From a checkpoint of a small mixture-of-experts model trained on Wikipedia.
Experts: 12 experts in each of 7 layers, 1 pick a token, a softmax router.
Below are experts of layer 3 (counted from 0) of a mixture-of-experts language model. Rows are named router (the router's row for the expert), gate (a neuron's input weights, with its number), up (a neuron's input weights, with its number) and show model dimensions 192-255. Each number is 128 + 24 x the weight over its row's rms, rounded and kept within 0 to 255. Numbers have three digits each.
After each expert's rows: "gets" lists some tokens that make up at least twice as much of what it gets as of all text; "mostly gets" lists some tokens that are sent to it at least half of the time. This comes from a sample of Wikipedia text that the model never trained on. Tokens count by the router's weight.

# expert 4
router:088082107096143126150113154109153091112093160123091157138144122127116090114112114112136121112135143129157113130178129146196125103155102140115148140104146089113128097141133171108137137152135095
gate0:139111118129103102120120121125152119149161079112093072168130136137129116154126168125111128120164121147152103137109115124159186119155129136123135100094099160115121110112118139082122142101111163
up0:132120104162106096151093101120091165139148163093159097159153160130135148160113161121149122142156140142144061126134134147163138080113113135159158117101135134138103112082207192096140130139126149
gets: ",", ":", "-", "in", " but", " -"
mostly gets: " lost", " losing", " defeated", " addition", " Georgia", " resulted"

# expert 7
router:105093114155146124097130133136163143123100145157179151142112136120116124119102127126132151111135148110109101119112123155127125129143091115101170141161159110098146124104127098158138140120112119
gate0:124116128190107134113139071119141128092133127143104144148135140152132155168141124113151148130149120095129125140152099087131148146155148135103134110151108109142101139135129148107151110168067094
up0:191131107145148139090197146095113158112124138128137141105139101112120183125131132134121160163131090106118133120142155126128143143183127095128137130140105116144086126110125139118145147148118137
gets: ",", " and", " (", " the", " to", " by"
mostly gets: " Apps", " GBR", "ović", " Spacewatch", "ová", " RUS"

# expert 2
router:102114115094152140158112190118130085083119179105113089151122146094131129073109131151103132121125155135147120121128132105164111151167133131116175107130125089085136134134177122134120086162114135
gate0:140151190122110144110131084128099126112143183147164140116119114161134131112144110134120093120123118100149150114114124079101133123140129149136099126137105107162081133168119138137124097097141119
up0:163124132142092127077125099134139111119148108121121142104144130126114122118101100085207141146120117120146132094134124131119093131138142132128120097105100100146137136146083161118090132135128163
gets: " ", "4", "3", "6", ";", "y"
mostly gets: "{", "-K", "-H", "va", " Mat", "OR"

# expert 6
router:119125120138131117132107154127108154118101095146098088083119096172142130153157174115118085119152155107105093150124137108118107147102090163091070106144133124131159116126137157128141126140125118
gate0:118161091129095110158146123148131153086138175126138119129141178130107160112107128110108127140121110136165116113131098087135131125172152118130166124134101137129145109074127144109134154060136104
up0:157169151113119123154130140121127152138130117135146167092159164109149128166076131141136151136108104107181166149090144103107145147180126133163134138094118141149106119116085132126095129107115109
gets: " |", ".", " place", ";", " as", ")"
mostly gets: " place", " JPL", " Released", " census", " how", " Length"

# expert 8
router:159155123148071126132118099104096095110137133153101117158139115101089154153137152129163140120114128141169124143135169097133149091117138139141148099154115138158142123109135158147110131106138133
gate0:154153149130175107105114138114147171160162161111145138125095113113137113126126127114107153139165099149110102094115162142102168127099130084123134166070140117090067110135125133084124124149136193
up0:141113120119173116170091157122143127180132130122140093118100153134160120124128125101134147188123116112081096068099109124154163173160135160167119174105133163108104099151093083074117093172183128
gets: "\n", ".\n\n", ")\n", "9", "0", ".\n"
mostly gets: "\n", ".\n\n", ".\n", ")\n", "==\n", " |\n\n"

# expert 1
router:106134135133130136122149165067112114152153125142121126151125134154128134133151118102134109156117132115166098107110117168159094168170092158129137154141122123094103093136129136161165105111133131
gate0:124136138136128100127157152164127106140100162131130100188125166107191113146152131155128097042158126122122078147128119113167145114154090112123143112130119149134128136122126163118147119125092093
up0:112088091129134115121121126142157107141093125119166086120175151137105151149174146116132144103105097079142079100142155141122113136125133137152155121150105127118089169134139121148117129139169139
gets: ".", " in", " |\n", "==", " In", "In"
mostly gets: " |\n", "\".", "In", " in", " However", "See"

# expert 11
router:144139113102142140111095130111124131115082134106164163116105170155152139134126155141143117131132177128097097141082130182131134159123107126138160149102140108143115101070150079130135108149131160
gate0:130139141127133113161167101114121168112140177128113119141139108098120140121109128147113133145131083130129123112132152138119135110147125106136101123143103157106171121095071118132165135082125126
up0:101108164124148150116156156142172139130118129132184122120164150165122148157116123129179139126177097132141107154152129147105151172107097112157120160139104158133105089152113136107128116090139121
gets: "|", " |", " is", " /", ":", "-"
mostly gets: "|", "loan", " Total", " @", "American", " FW"

# expert 10
router:106087095148110181171104077133146124135134141115137119150111137099113120119134074080145135140114154131138129086116095096163134156124125143110167123145146086115109113126135095106104115155126105
gate0:136157133136154123121153133129131128148108166158140102094157147107100133142140120129166134139114153108116115141150119139128156076101112089160118127121169126121121121134168095139091096132099125
up0:128123138086138115103152103101133106110101128113136125122156094067095173148139145138085143121140140069127087143142108101188129146099169123133144145164142097152136113131143151148124149155135148
gets: " ", "1", "2", " (", " United", " $"
mostly gets: "/A", " $", "RA", " £", " Times", " Film"

# expert 0
router:098121082118122135154082164136129146123118143114109122131114111154128108109142115092117112124076118105127122080146130106127121153144106118123125149128148102097154117149127122135147139131093098
gate0:120191160120133155127171125142152163140117149126178067112117158130141100151180132171072136144140153150110121150120094088107098162079111144090145128105142122099144097096086179139140104125132161
up0:140145181095136109182165137108130138101105143100167093104114121116125131182163121099123145095100108160139165121114111106109147165101111134087115094114137193150152082113127169120148117113135117
gets: "0", "=", "5", "6", "%", "7"
mostly gets: " million", "=", " sq", "ile", " mm", "%"